Weights of a small mixture-of-experts language model, trained from scratch on English Wikipedia.
Size: 9 layers, width 256, vocabulary 14637, 158M parameters.
Experts: 256 experts in each of 9 layers, 128 squared ReLU neurons an expert, 4 picks a token, a softmax router.
Training: a variant of Adam for the experts, 1976M tokens, 15076 steps.
Below are experts of layer 2 (counted from 0) of a mixture-of-experts language model. Rows are named router (the router's row for the expert), up (a neuron's input weights, with its number), down (a neuron's output weights, with its number) and show model dimensions 0-255. Each number is 500 + 25 x the weight over its row's rms, rounded and kept within 0 to 999. Numbers have three digits each.
Before each expert's rows: a language model's description of what the expert responds to; "comes after" lists some tokens at least twice as common just before its tokens as in all text. This comes from a sample of Wikipedia text that the model never trained on. Tokens count by the router's weight.

# expert 51
Description: Words marking order or time in narratives, such as first, later, subsequently, until, after, then, began, last, next.
comes after: " was", " the", " had", " and", " He", " he"
router:508466495534509507483486529478522468530505504526536496507506462495541544479467505489559461516483516511525515496526526537435454492529483526517523484525484524519516523506520485514468526555515498528492528544486498517501461528527503527508499470483481521470483447466503491533513453486522514537486540529485521514467458481473531498467518466530519531528517482528503499493492499499470514482487504518509472534447529505526486551497493518518528506476479510444514528522474467526530491461467503486500503499523515515471532495489501510469472490518537508489485533521510488515472505475465502474522483483473495518497499485534533486533486493441493484519525472476514550476487460527513476514531543485523522518462488500538547540502522477518454492533512538494475525513466490524480474534478540
up1:502512512556492517436477528496513486500468448472504515484456496515550489477484533504528504498509534486483507517518474475481550430483494517467527480465552502497508479490515462491502504489499534501521494464484472460493491499528520516491504481504514524493532522507472519540503512505510506499515494519536509505495507484517538505435534438509497491492477503535492515487453486447518515475510488479517494504501517485565467497490519491480517507507460460522498505486510439488511467536524545541495519480498458510496486494490503497518518526492532545507521489523557543524557493497481478501500469530533513489481508524501505454488514495505430545505503509516486518507482504537517538532486484508481504482520524483490471533508481526451487508480504555521491514488521532542438541520484492
down1:511538514522485521494465497519523439470480508510467513501483504524511477540518483498485466485501491506481525483464487476498478524470528497472518511440513509539561505550456477474524490491472529468483461464510514505488533502498465488487533462509493506452524513501516511504476490454517444487502458487500485525479506473518494494506520496491492478493514510499532465509476537482540522483488523443461529500483467509434513531451541476483492463516497486498506506470533503452517548513477505474521498524488496510501476485486501498540510478506540540525500527459510494492499540484465518496456506447522485520519501466532487536527508514511479503519506552448480527481533496527515452476520500512505525533452496515538514472513465464515469524500462519507513495541474481466484492497528528

# expert 60
Description: Name and word pieces following an initial F, f or D, such as F-ath-om, f-rank, F-atal, plus th, San, Par.
comes after: " F", " f", "F", "f", " D", " d"
router:520453491500508492491478515483525484520474493506533500516483461533508521469471462459507468510466502514515511502478520526467494469482472517536533493543485574506518542522519464515521534542505498522499537532514511538485487514486479520489499458479500505478494475492489477557514472546539479508505511481502528499466514443469519497445526472527534527532499485520530470493448485511487537455497491536514489541475521554523480529491500508488504459485486521475527497544461466484512514478475510485534506521518495526496514467508489492490494474552506547478490520554525465499501515475484476484501506490487514520482533552537519494526495491506477464527511451453514490508472454527487489533525532487535526548460508498534531519490505470515471509521514529477508470530504482510480510488486508
up0:481505490476522490503468469507538469545461475518499488490489514484505493497505499477510510505515515512493460500485508499518515476513497494522532505475479508527528484483531548509439462536524479484462452500519513464520522494531535505506496443465465461479510453517486501483479487484510525458509478586474504507500467513529549471504505500519510498492485493490487508535465519516510498465500486489484444467445485485472505483478487500531509525536502488496488528525478519485519474506480548508499496506481572472512509404439514488475483500510467476516518492516522512480501533530510485474485504484499486494515494486481549484546495533505493530503539516459501491449482477504475511452522544462499502497531500492519447536500488509489524487507456486482519488566493463500486522507500505
down0:512504465493486468450522542467499495492489496482486534468468496566512502446470481505485548506461509512478490545465503511484496495533529493545473534499477510473469495529525506512526497494516531515460534506543454501499519485546523509504493477476493497493518517446488516466522523521487548509495510554532455494494494498513511500485483495497527482447505549463502481492534528512516543528488497466490508460529474567499508496493498489504517519485577476467524502528486574500498498524512570446506519477497458503515496513513464499512497485472507506478507511545519502508448492516506482493494483532497455518491488476467521489525485514497532520540488468477523522518493485495512480480531507526518505481487485487540476522536501480488538487486462507457538497472522477505519487508516483

# expert 13
Description: Word-final suffix pieces of scientific, Latin or foreign names, especially taxonomy lists, such as -us, -ia, -idae, -ensis, -ova.
comes after: "ar", "an", "in", "al", "on", "or"
router:527489485510524523493513500480516480507524515548505515549451437509543509486463482498510468527458528514530528484557519505468486490518505521522540494511494524520526479517487505485443513514531480508495524536467525496467465524504495504464524494511500507494474474464472487526533467526515505482464499502464536538517522487482496473514481488511517516522509521505503503474490441495484547498471499477509450517457538539493432546492494498519528515476467488467544509533479504489524488497477528476501518513491520524452509461492512536483456454519512503486484542521515499514489502513436485469506484471472510512469509499527494467537455486472503504530506516479516523457463478551485502499523528454511523531463491475509493486456500511520511523518487517480430526524516520489477489500508519
up1:512472523514529504494436545478507514463496511524525501532498481536506519495491487508499491492531523477528517525533465543489509498482448532538486488526493499535513523470503476526475513523524524511462530553444534524556457513543511459519560501452517507489500485467455482523513427509515495496515528531523523491516482465507504475555497504514487522501523533500497490514507483512475528508531509537498466520493505538516489522494544489482526533447490520538485509458494482501551481483475510500505527521498471505465483476487509478515479508505518495468518485526531465479519524511490479509514543502460487520541505537521502517530529443489525488517516457494478510513481517521509519529516464477540540530482507479505518548512531475501469519468545483484485514521522498527473492532500500
down1:481472527529499482512550479480481514528485489501504547523521509491462511510502467527505475464488486515480476491554458503535478517481504511492492462497492498473524490476514505541547498484483505531508529510506501506504500542486506520496459541515464438520489504508488526512539485464506496492517512534536467517524463526499494495493467512517507518525509483494484512444529535499510505522513476561501459496456491475526495464484490489451533503474485516488507534517501506500496514464538502527510483479512523579549538513540464494506490510506498499509457427452511524510497492498480485572493502501510512508443470562447465522470487508530518499499525506517534524528507530530520502519474481494478498523480551538472504507515506515533486539513476472522543496469492541486504508483509513

# expert 8
Description: Generic measure or category nouns after a/the/per, often before "of": level, type, number, age, version, percentage, Year.
comes after: " a", " the", " t", " per", " of", " at"
router:518478480516488510517506494485529478518481491546523505507513479491519517460502485466513502503486555518522526469543521489500470503500474509513517470494527522532518514536499497502487529511512487523515537528495505489499474521498508532481512505503512537496497488493447501528496443529526469473494538507443540511470516476473531529418503465514523522529532504523513505484465481491488499486463474476535482540468507520513473499502491541490532491487481506478503510548463478517548487457490524517504522503536492522486488435494468522523493479527517548481468519550552470470491525499477491479478490450490512532512493543549517467536474470478476480539493485472533529504505490551485490519526551490533532526470496503533524506467527485538455533519518521500477505523508501515460477524526515
up0:547522511493517475469491450500506506495513536462538498513492500496509497472524536518537496477471463501499496511526527476515526511512483503494517505552459495536503489459508516494533508461488462547493472530522547468484493539498530559459461529538496500500470509494505515527483498481490526512519496521449488528511504490474530476492503506525487490518523468480525508457467497490521476458471489480484480508442562533523469506529537486502571473469510476439497496488511497491487522521523498486481486486519494534488509472491546530475499497526507502448495524528515476531475483470498502531505509502489505511481523488527497496496496442502527514523485539491488511531458487510491449501480508504547472503505531527484523524454487485463485542476486517516512550510441537470462527497542481
down0:547474472448504512507512472499467487518468483515498493494535525471470443501513499555497464472488541476507488527502494481497440467479492489519491534549508515493483523518507524486501537468501510531527505517535475476501493513543473512484540516512483473530482511480486496540490530514531489468500492510526420470500546496496522550510538533445492489519498507511494521485505494520499495478485536465471465530472486524504469517532490483482510540501467527462550536463484500484473518502515515490472533497500514544520475531514509507488510441461458487498467461478480452519521562515513488487487510503505486494499478524556522537496496489492535451541524531490510503501497514504469469520511483526485522557488535473536506507463482505487478506489500476526530503509507469534496500468515504

# expert 9
Description: First pieces of longer words split into parts, often Latin or Greek roots and taxonomic names, such as mac(rocarpa), quad(rilateral), pro(ponent), de.
comes after: " a", " of", " the", " de", " an", " and"
router:524497475488482517499496486504539442503509505534513474534488486524508521472491477472493486524474524519533528495505515528488480485500461540512512512483502560506522520518543491492501527520516513533474583539510550532516490544524498513492534495476504513493497499477476492522531491564548507464497497519491495490507469484463494511471511487531532532535502459506500467518497478524476528472494480511469495512498515526506483491497486539517505465495495492501488525531463504481537493469427533495491506508516485537485502499505485492459485477520514493484479528493527478534486526535470455482523453455497515538477505543567530469527463488485481500495515468490516515495465451521515488516528557487517517568471473501514515531483521452504473561514531497490466515509493508530506483516509529
up3:497515517517460518416484558477503526492500440488499541503503489505518517448510466506504503525475508494487563510471521451526513506578522484499478510518528504487528468515496506474434515562514509488494482522513540511519504483489468492444508485503491505502464507514529509473505509508519479514512509507454500488502526470503516566515495489523463498543473494504488514488495494518510537513484510477542512499494461479537496498546542484451502522528503524485510506493492486471504477513493518541490516526531550497512488457486500459527533501501520490499487509541490452485516516485512490457496507492487499504497486527544500511481516517473471508498515493519587511488495520495481481546513463497477518523481438490491526471482475514492496502572498471465524510486514491460495489472496523
down3:481531488526490544480485516484477494533493492514468459469499471483468536481513475516484516482452525478508493502479450515528504474508522519527509456518451474448490474534477528469466498476486493507516465518505520492504512591500502505541542510522565520482506522514492544495457487481493464500511496534496488481530515505499453517487538478535485427499466489476496440515507501477505485520512480483529508512506481499524503498491519457521508496492498489498470479499482515446507543483536494503492509479505496508519488465440526506533499490518510470511464507496462489514507525462492522507455524544503460480526513482507467544498503532511517531483494458530521516514485558493473485467509503531535506513522491499506518508434521506533521441492505505501500525534532506546520518524492512

# expert 5
Description: Articles, quantifiers and superlatives opening noun phrases, often in award names or partitives: a, an, all, most, best, one of, chief.
comes after: " is", ",", " was", " as", " with", " in"
router:522480477506487502486489485460498490523490486535522503532545480496524522487462449443534455517487523536518530485516527511472495517490424528515503483579491523523531487506488459537495538530529484543482521532502524517509484512501498542492522460482473508474499468474451482525533458497523536503491522523459524485500499472437492492505461494527534503516507490511506464503483492474459513478492494539496480541466505508519445500467519500507532492465470553487523501541469486506533527481478527501501508516553539497473508453503469520471451476520503523471480534503518476482481518505494479472523487469488495516502491504522515485513476485483506477515519476514498535481491479524471475538507509447497531525475492512511539519471521474552476513531519485482493529546505500492493487518488513
up0:508501520476489490469512486531519469474496521498521529510511487516500523515451485481455440489481538474484535483473501502494516472465453504499504518535526456496497494492483516501547499485483533490500516514527478517499469433485488517500575524502504548505511476477481526542512507547499454501482480482519545484525500481484528521522510495476537497507532501488507455509465513496552506520490477525527527509491514492519533485501514474503490493457445506490529496496490456456519503545494511472490481497524492483539484487516469515483491426504517555517502517511528479490525473515476518504530471473477482508527478492510551527498509547491533473553471446476513533504489528479483510529540466523523459505451476496471490474521491519499449489519487524502455525496504528518503518540527527
down0:525512495513476545491477477515517488517474488509470491439531489489454473516539479514521519528532506492525508482487458486520525499487491519517523473525521503518517476519497462470476501471519488468516502466501508507467499497505474475538474487522509525482514482524540495492484525483474481485508464483502483501504586503524493528490488501490507552549460527471510463488521518480501553494539491464492529506472506504501496513480492536554513531463551470527497541485471497483520526485505508506554426470444512538448489497513515475506507464492473462474494522490518493492466484521499495513511507483490528452497510462551504488529491538444495479531456490486531501493470466494455490490515503473467534513504537481487472512503478475526506460538495471490451515477517522489541478525503510

# expert 2
Description: Pipe separators in wiki tables after numeric cells like vote counts, percentages and stats; also "up" in startup/pickup, population.
comes after: "%", "1", " —", "0", "2", "3"
router:531492495536509534491478515476512463525499502524548484504509481507509521478477454495535477528481541512513525502505510506478454475512450541551520475523479513503540537541510460522501520511522512516498514544481505511502494547521482515483492490473500523447512473497481484509508451511522504481491514531491527527505477468477483481461491439498517541534528492526500471516495511475443512464505454496506478531480494526518488486485511515510552490490474504448515514534484499520507509504497510529471513497527505511493530473498479541500456478522522528475479519529554493486486524475487455480503483476495500538498495526505545499523448478461503500505535481470488530484470483510474476513513541453547521523458474469521511498469541491535467551529525545502439495509489522509447487503510512
up1:534507480485490484490533449517492505525489507505482521533468470536514503490522491517498493510503459523493527518488454475495506552539493498467582484508505479519529549469520510530489500553519525548487513500500505482487516482495499488476545497495501498451499510495473448503513490471510459480536539489501482487496518492493469495467483504521483491482492455518507517504464492556532502509487490528504492468497482530501507502479535509487467507511500511501500516549478498512529517511479508479505539503522492523543479498487504515470483475497507495472506471512505511505469519531481503489491530486508552511491489443531495505553464463563489492519510453492567500479492507599461477509487540486501537544490488477534489537497511509494479502519565513470471493549466506521499497514506564
down1:518526521475492462465452529516517528530485495462481526477530481542499552509496485492507507504493499511481515521504455484538555493475492496508509502480437473508487530498521539482484476504498501505484473496507487493467488526514521526537512509510452503502458457499485498450523496456518487488482501506505495481552472500471495473536498513510469473507469509431482490493486501522548526487549520475463523507526480432516522489449469482487535526495509523490453511502508496525435457537482524464460519507485475476499511517483526517514495506487472493534506508466495532495519477525514510502496520489497542514512534471501472486452497531547570478506520500509537468525491503508518537481534529489502484492500487514471496467539486522522486472467481520512550499490526487454478466473479474

# expert 39
Description: First capitalized piece of a proper noun or title word split into parts, such as Tol(bert), Ir(ma), Cor, Ad(ult Swim), Con(quests).
comes after: ",", " |", ":", " of", "-", " and"
router:539482483510505540521512498502485471511499447495509475512530441500515515452487495444499494543483524561556551494476547544517498495523452514525534482514508532508510513536484497528500515529504500538475548514481499509526509519515502516488484484440510498487515498480491488530546471508514471505513501525480508539513494488480490513495491485501510505533536502501527456495501497507476526455492472508496476517506497526534498514470516500488512463469501475487513541527467501504536489500479521481534493504500511510480524481466497474464479461535520506476492532504535456524494518495483455493508478473499511568467489512561505498532507480464460514498520497481474524489501490525491463523537528495520533571511502498550491513471570450474452524522509506507471518526469505541498477514525516
up1:526513460519475510483491491488489482533496501523518494477479506517500537486494498517489510465488505522545535529475504520482470454510493493508555522556533478525524527534536473520502521506520519499501503512508539524527523550481488552462543494492499514500527472478500524538543463508476529497461533506493544521455504489495471482476495472509478510480507431476483453518510507495483543496526514503484516560507543516477522479523501551520540445467505507487481481471463530512507459509464510561486509525542525516480490474489520491478498449503520554517488494480473490477500526501505494471521519467506504528478509531490549498534495471508491480506502460530556549501507470469488475525514514462504511498529485511510476516483532474504488535508489505476509538498466491486454512512546479
down1:490486475507558514519452506566495510503471458517488516526465513551498528526509486514510518454476487496512527486476516495508457472481485468503496436478529475469516503512531512492469487491517493496502531482495498457507511457527547497544536476490532521508480525528500488487496469484483524534450468498495505510492498484506472504505447510454449493493507496497506535485500524526560500509489462504513516493525462468489479496520479460526503530470480524524503506539517463450483523524532500525452509500540519491472523527512464473498491506463447484524501489489506478537492487495506517513493504476476524461509543451463494474522532512512507533534487501469480488514493543548501519482511515455466521524497493491532511507448458541502459494508555480507527517483536525520506505533516519

# expert 25
Description: Uppercase acronyms and capitalized name starts such as MP(EG), LS, PS, SR, Texas, Saint, Pope, often inside parentheses or lists.
comes after: " |", ",", " (", "-", ":", "|"
router:527453514512496500499493534473515467532492457495511483520518446527522509456492491456502469509478527532515527485514516486489477502494446517505515518512493500505539505534514475499506511555527510506482548525482518535501480549498481547488506485474532509455495505452476492532531475552528474487504521503482520529500516453470500524464493489501532528516504474497518479484459499510488514499483505507511490559496524500520481516474491510500519494451489537502500564516449468523575491478465519525525498495532516545489503451485494484477493466525506523475472534515517497475490538481492469449506495459460512519480520531540509478542479497512476482541505467484494511483508469513478478527521533472511562524471482479549506525477509486515471520531518519478484511526496490527460481509517534
up2:500524500484534483485519466522485500557470553504503470533489458508496490466533539460476487502514483493475539499473501486514493547457490507486480526501441493483500561484554487499497536445482499486494514528499469489505536506451501522497491491515501497517488495504508499550499494511512463469473516491520523497534485512510488533478532506508514506512515479501527487523511490495463468491501475564503508546492534529538503506498524513480512493486505517454521496486483457558477495465518500539522533496493443516497518517511491491548495426500492544494504507488494490493501513513488506510495437505501482496471482552512503516528540522508467511501531505511486558515509428503455530493503507531559510524422483516496520500521492463521490508535501493474528471501513471526463503514511481
down2:464450486493529516489465513506493496493500500529499532492534474509473514510490499498510483499520484469471500481522502528510500549535496503477535499490460477475485536472488461509488520494510509516494454525527493477517521492517470494491476494512482525518456524471481455505525475508492501496481493522540454494479529503538535510507495515540460513487490500449466466526519523504488490550478456531520492513464532556457499556517470548513513506477500513498500492506515536482504525491487513568478530536520508504499510513488540513495471499470484558519550490525503495521533499548479536548548485518477504453467478542496509486499468510513507436519518519502475518463510545497517491533525510532481537522506478491456463504469485503500495518477487499460547495525487493501450526450534469

# expert 36
Description: Past-tense verbs and participles after was/is/he, such as founded, built, known, released, won, died, in biographies and histories.
comes after: " was", " is", " he", " were", " also", " and"
router:523450509512520511476465516461524500527508483540520464529504486509525544498476485493518495527485510505507511472554504519476500509544485556539534489509482502482529502504511485534485540547518494543484497499430510540554508502541488498483506464479507514487468462494474474512523478523503507520529531520481499479487471481457491514466529470501531520501543511500524480495487477509508519477504477509542463515465491537496466528487474500528523502458467544479500495572454492501538485475465519520480525502526495534472526460473461498463472486522523476490469526516491486509473521476474483450522487488457517527504490507548495501516488492451481479507482496479523559470507462511517474493498491485491514528474476466509524509474512485494500506538510524515457540508495499526522481526494568
up0:491502505482516489457504490469461491473462495520492523537525433504530509450498493443517447524480501521544531464445515480475503478521516501484529472523539504521518528569505477527463552516517483554487520513503521533513469519488522516497514466503470506460496524448487496493525490522488484485485478461475527516504471488528459479502458449535513532501511477524531500476501495530489522486513483533486451485454490550473471544467478533493477479464479489513526523477501490504535486508498511486510469509504500522503508482546520528523462451550497546487502500545505457523475501493476480457498504487497498465491513534500528521509501472462509472537513508504496520474493514540521476515494519451511514505485525489501504524481522474484522534533526488475491492496484516499478473491539513
down0:493519478509469519535539503526524526525537519464466557502503504484519496467487512474497528465491458501496466487523518487436513523467496484463510462520542544489523512483502528537498490518521522487533494516506437467504514484500495462457503528520494532496562532517480524516461520530503492446505503514504505541480488450543524537473526513514508514512470522498443525523512467506507504478552502506486526499557510470498523519535467459471492486483505473482508495480506550502488477476506492478502485502495516484471499512503513543476531548482504507532475484508490541463523477500468516521495515525493528472481509506489498498472554521502506502503458558535479503487470537529512457532512508502520504537495506517452535504486496479469497496526501535510518452498515501520484499495466436

# expert 35
Description: Pipe and semicolon separators between numeric cells in sports statistics tables, standings and box scores, usually between digits.
comes after: " 0", " 1", " —", " 2", " 3", " 4"
router:531488483523491514513478494468501475519504465532537476513507460485510529478500470486531455516469537501517521490493503535491473524494439526528534456560492534493546512549526468493480509521553497551484526522492527511498498534531528512476526499461471515455494469481489495519497492514528506491521526530485546525514497456463531491459486474520510556510505504542511493502508489512435521449491491498501487517485492521498501508484505523530496487478492510496509524533475504531525473472462529519529509526542526509453536498493487528502479483526495527470478516518514480486503504480481477489504511476482547534489526540529510508512491483464476496571508491472513526470505455520498484512530523457514511499453485475517503520480504502522467505538494535498445500554474489521459502534501541
up2:496487516541482529496512499481498493525475474489514473488458438483515516473495516455497460495491480501557552511487524517516463519485494486465533491454513510483539505516539503448498499512479529562507544493484439469523472547475498503492480450426489515470506477498443479515493512504502480526536486520481474494503452512481524461517518490528475478504478471496525449518477482507496508531523513510480471511497489514505528536508479500546515455497505491491502499490474515481493501494443531484520487519487496502455462510487480475494506470513521500512429514523495473549487499495496498476506480499446533487480493543549476492508518454503447438455529504537512519508546509522509492490462527474478533519502496511508488539512496510516461512512507510520479499496513484487489501474491484
down2:510483499489502538503515466497510514516514480521504475488513498474511555461517499534501475484450491488488531507484490535491512553498442447528501502532495521537500493472505497493515494520501491494452551542516523506539514528471499491554424491523515533492486538463470529507526490539503519492505518512487452469520508479507513476496527593534544499553490479505503499524519493518486469493492472507476498508548482519511507477522468477509510510505550515531481519527480504498519500518509529499529519481502492531536518491493461478493509460551489525470442489498500477489470489479529476520446480498485492506547485515470505507452507541503475500481559489479512520496505507486486489499537487461485531499494501487518549516493514501485456540545497510539507500477455515469466495512465500

# expert 4
Description: Pipe separators between cells in wiki tables of sports statistics and election results, plus semicolons in lists, e.g. | 41.24% |, 2020s;.
comes after: " ", "%", " —", " 0", "0", "1"
router:541474498511505490506469511487503461512483506535524463511495485533523516495481472466517480507473543508517524482493518518480448463498435537538524458527485505499528525527515457517503511530517490544467532523484536526489485511513511538502546496478514513451486483476502487517509468517513473496501515508480541520466477496443512504478506423504525561526518527542524482505501494487483515470491485486481481532476499517516498509461500527519530496489474503481535507511476439510515480493462512518516507528556521510495515479483459524485454472512507538464485534523519488516502526492482445478517470495508484536504492504512563496517463492492491475525534471485511523483482462512486464542520521481529525512458489458533512536484531486525486552527517535471470519541499485516481501506497523
up6:486479462475491522487482525496498489471542527512541515533485469505527494482503480459531463483519509501515472469509507485499502519493502560520535505510503518513534521507547463510451446523499489527503509529493513544564482526498507526487530503473541525487489492471481478501481522526515486527529464492528513465508453499502491480470506506503493510508517477551511517482507434459484485478498463485505521514489515482516430525496541507516502547480483532512488474518505505530493493466516525516499516496506469515517543472514513472495541512565580488506493563486532469486501539502475498451479527482497501484528512515534520524518494506461490475502513478493496511472513474503569504512491526529511507529469551470505507526446552475472492511461490501507476507488492518498493463506507522
down6:501520493508480520504505467499529523459505493512469514468523524486476498516518525499511525529513512458473456515510455491549505502457473536506518490460495498507441493557512502493522494513512500503511503492558493495537506489488527475543533515497487486489510497477482510492510481428484544498481482526496494502499512475495456470487533511487472519500526492472504528503507534531515502528535567513528514457470468465519497506484478519500510520497481544513495529504531498496478534520479500519489523517475507545517487536487514474517544541514489470537493473479437527492489496514478505536469474469511463505506493532505492502481539540509511512480463557489551510542504478524499486475471499534469474484519471519495516447557469530548481473494510488491516506505514420472483502537468475

# expert 50
Description: Adjectives and word-final suffix pieces in technical and descriptive text: -ice-us, dent-illed, tail-ored, rough-ness, white, red; also MF/DF.
comes after: " the", " a", " The", " d", " was", " been"
router:519470447505479494514480515488501475515484477541543466511470490481515518481474478474533499536471554517515504450532504502492487494488494507495515472518485513494530500507522504474466527553511512527513536525451546489509491529522499537448518484470494512475465486459486494523489461512543505490520559519442493508482496475469517473476494460505521537534523507524502481488491488522480566488491493524497488533456517509514431503493504505523493503469492496483499489546456494516540479497477521560516542532550523486488502451515468519503491455532524492482483554490504498529473539519480481471510528482492509519484520495544523495516473477486472497531510459481515521464488483557501472511527527505509494528456477489499487541472507497506499518527512503501446539515496511512474476512485528
up1:513432518466474535491512455469533501511536490523475484537488485499503510471445461483537499523493491532538522495505522510473489559487469502526493480558467516532505541512482490503478562480523514544500565481486510501502453491489505501532514481478539526500501508489451502521554515530493485478486503501478501496494504534513459498519498467540519514532518483507511460502494477505529504468512498502500504540509521513481476515491507477474527471515488486499529530545522491489499501439488468549521548478506544491494513496513464506477489456501504525500467523467475457528504520504484506478536457458488498500514529494494501504508446453480472482533494466465536540471450520519518456514508488477508486523495489489522533477532491454512486513512485523536475528522486462512483502535502491
down1:513483496478519499535474529514491538498502481526495482494510504501473500475472527501470523501514483513508494495502484500499479434501527463532504484529471491489489533478475526525475484463549502503488529519551485499465510540499527500521492505491474532510527515502457515511473530484554538486494508488474545509478516471506531519466474553489502474480469457467513501523530523445502515472512476451499489492526530463505508530526500546495484477482501490488477479518495443535490509460536521514508475480488479566488493508514481481493502475508503495528498472519479474536564491511480487518465508524550471566467506467521506484558518533481551470450511513494475518467464541522495488492524472493504511484527501505475503481476539558514511507464502493494485533508506492534471522501447535

# expert 63
Description: Inner pieces of proper names after one capital letter, e.g. W-av, R-w-andan, L-akers, plus table separators and header cells like GA, Pts.
comes after: " R", " W", " P", " St", " D", " G"
router:508470496506505500483511518483498478538500471510554458519474475484504496474450459477494461497495537524541510467465515507477495504489463484524517474528525503503502504537521481510496503530510494553512545536506507519500478504503518536468505470465484536448460493460482480534510500551554485519500570486501518492487492470491516488449474491507536521510563509500528499500495497502505501466488471539517490525499523511484466510500510513514476478480489503511541544521451467529544518461499497526547533515519509517496488491501483491523466485498519527493469522536502452439471526481501512441521512498530523543504519516549525488551493484476498503551485475476497497482519473523503504511530555476513508533469487471532510534480509487535471501510510540479485515539493518524498500522493538
up0:488501456493507444479501549505476520471510502517519507534467521492517477491491471467482520538514537510502520478472516487465547493515495481514495523499518495478489482519460505471505494541523535512521488532525462494515472484511490527543476482474482499495491468463503483443492508506480513527517497489476471511444504529483531462509497456474543496449495500517521488531515487560490518522471491504477480450511489505487470537474445505508465518487471510513577519501468514543487539496456513498486537538487487539507508491459484508482536527503513489532492534493549464464498516501485520485506514506531535498482533514481507501493514511520499522535498499431530497492523465525492501533507518478517523534528474451534515496474482459481525484501468557490520475488493455501474487492468552
down0:478541503445490474504549517501508504488505514530512498513470523517502513520448541509490503490495489483514429489466491534507462540504493475513441457509516514498502492485463503498495494509464512540489509489536505460475513468522552502503478479450485504480527482473487539487462516465547533550490531494478462526480528462519476508506499547509537451516504528498534528536494509492524498513519485512504503506451499525478509530487517508484493476513535439473499543474463504521411499489475520475503499533477498531516479479495524517500487493486422502489477505529477498538504462509492506528467495467439450498508484507520503529452512512496460469498513528519493526497529476466510478499511465489489494486484516476478473513497486524484498481492488545507526486492471524517514527495493470

# expert 52
Description: Adjectives before a noun after a, the or an, such as new, main, local, former, major, various, special, including Major in headings.
comes after: " a", " the", " and", " an", " in", " of"
router:512480464525501487475490496491521476513516484517526472537507448520512525474487479480538477518450535527544528462524515485490476503511462525530548481525472515506531520513513456484486546547515467503473538540467518509506479516516503530489535481466494523472501482462482477530514420546536517501491529505467517479494478470476508513479456486518511520509529513502511475518465463490467517498490457514491478509480502517513468503491509501522527469489463523498511499528466473503521504457487560516509509500538532525467511468513447502478477470522492544492483528500511475513455521476486474473523499465494512519471495508520529501521469455482475484509503469488499509473492474529502472520506517479530546520459486474521521532502529469537486525520515523481452565515472481504487461528511517
up1:528459495491490543470479565501508504493471471487480465534469506507508540507493538489515504543486497525485511525488478503493536480468493528531484530525512533530511570536482514508469509480538486502464511479457495513543513496479514507459460502508444535485499528527497504525518447473468520545531465510519489487509493526492493510557475480530529498470519513509541424493497467507523481501527499500531492511497519553527502514481516512556543473515534526497506462478505548504499519453421493517525535557489536510496475441481484465482499507499508432483513492488544495524473492487527494497497506514501525470511492525490460488492483521499484515509506499501470493520532504487501464510498467488475519490491476488492469503514506506500512478486510534479542526502483532497507535506506493
down1:505506486523513481489532475509495567466495499488503507514487503510451512496485458487455503490482526513504450476525521485515486500508518464508519442524460484470461508525494465523511466553481506488481535517510480498542525513496536496494510494476487517504514513495476521469454502542495512532481471526517501491524483496510475496466496450462544539452478500466470447486504485496524488519523516508527497547506472502506520447491501549496507506471513492524504484490540500525511534519513499503499504459485510489548513505519495496489490482524473488456493511468513466511508518526471524531539490498514492513511486531500516520431476506498546499452541511519488463544521557570513466485499456498481475516535477487479507502468508534475471463484460450499491495529499478511532498552491546

# expert 12
Description: Whole round numbers as separate words (1, 30, 100, 50) in tables, scores and coordinates, plus the words there/There and one.
comes after: " |", ":", "N", ";", "|", " on"
router:515449473524517491477464504481526490520489494519509477524507461511511507472469470458506488550497507536524518466505517502475498501477477523499536486530495532492539515533503490520485536506539481526451542534485513517507460520526506528488522467446532530450476480494486483533514443532538483481491535509484529495472475506473506510487515481506518538514525521528537455484479497504479507470498474501513445514476506516522484525449487524536493511464472525459512530527463485509511495481475523502501515516533496541455513461481483512497488463506510511478478517554518488473486551491476485469514482456518532539504481532531504455519463476482469495547543463471482526469495476521488490535529537486509519524446491484520511529497509484518463531523531519493482510515469496516459482523517520
up3:526501506498491522490498518509511496505465462504518485496472541520552543496491467521538506478473519513492488473496547548463492510504496511488491467491533495500513513523505460493489533530528482496501489524452555513470471502487520531497529489476521525508456500485456469478521453523540517485450479519456514519509514476493516504525514478540501520496486500491514508553495460512462535449476483513482507487463517482548459477486486521506482490493466491508481482572503501497549482483485503487482532466560492549506524489478475523479489477458483508435452493462559498533512564518477452487483489525517538515458520533516561485488469486483509496534465480494492488467478496517513479530508516472518507506457511488484509501513468504526481529477490518511492500511507514461486499495510497
down3:491524500477507527499525533451477461500535512520484494507501496488465501558481489524490525505464506486468457525522496509496451533515503498484468547511498522470473530494475461480535480504475499479505492473538493530497526489489502525508465499535519513499470474483497487476501536483487508477540510499508465473549443496497530552501534517507489494467526513495530478507510490526520451503508470480505555574506519471480480504487505518452528486514495515485443504518500500485467513532487539466534533521481488501494534485477484476472503516484483487519530476502521498508481501487499502509480490487460525532517494473474529502548525469441544484512483515523506519496558473486480526500532496478485512471551481523496539473506530536524484471507509506533493539472433505454524474516483441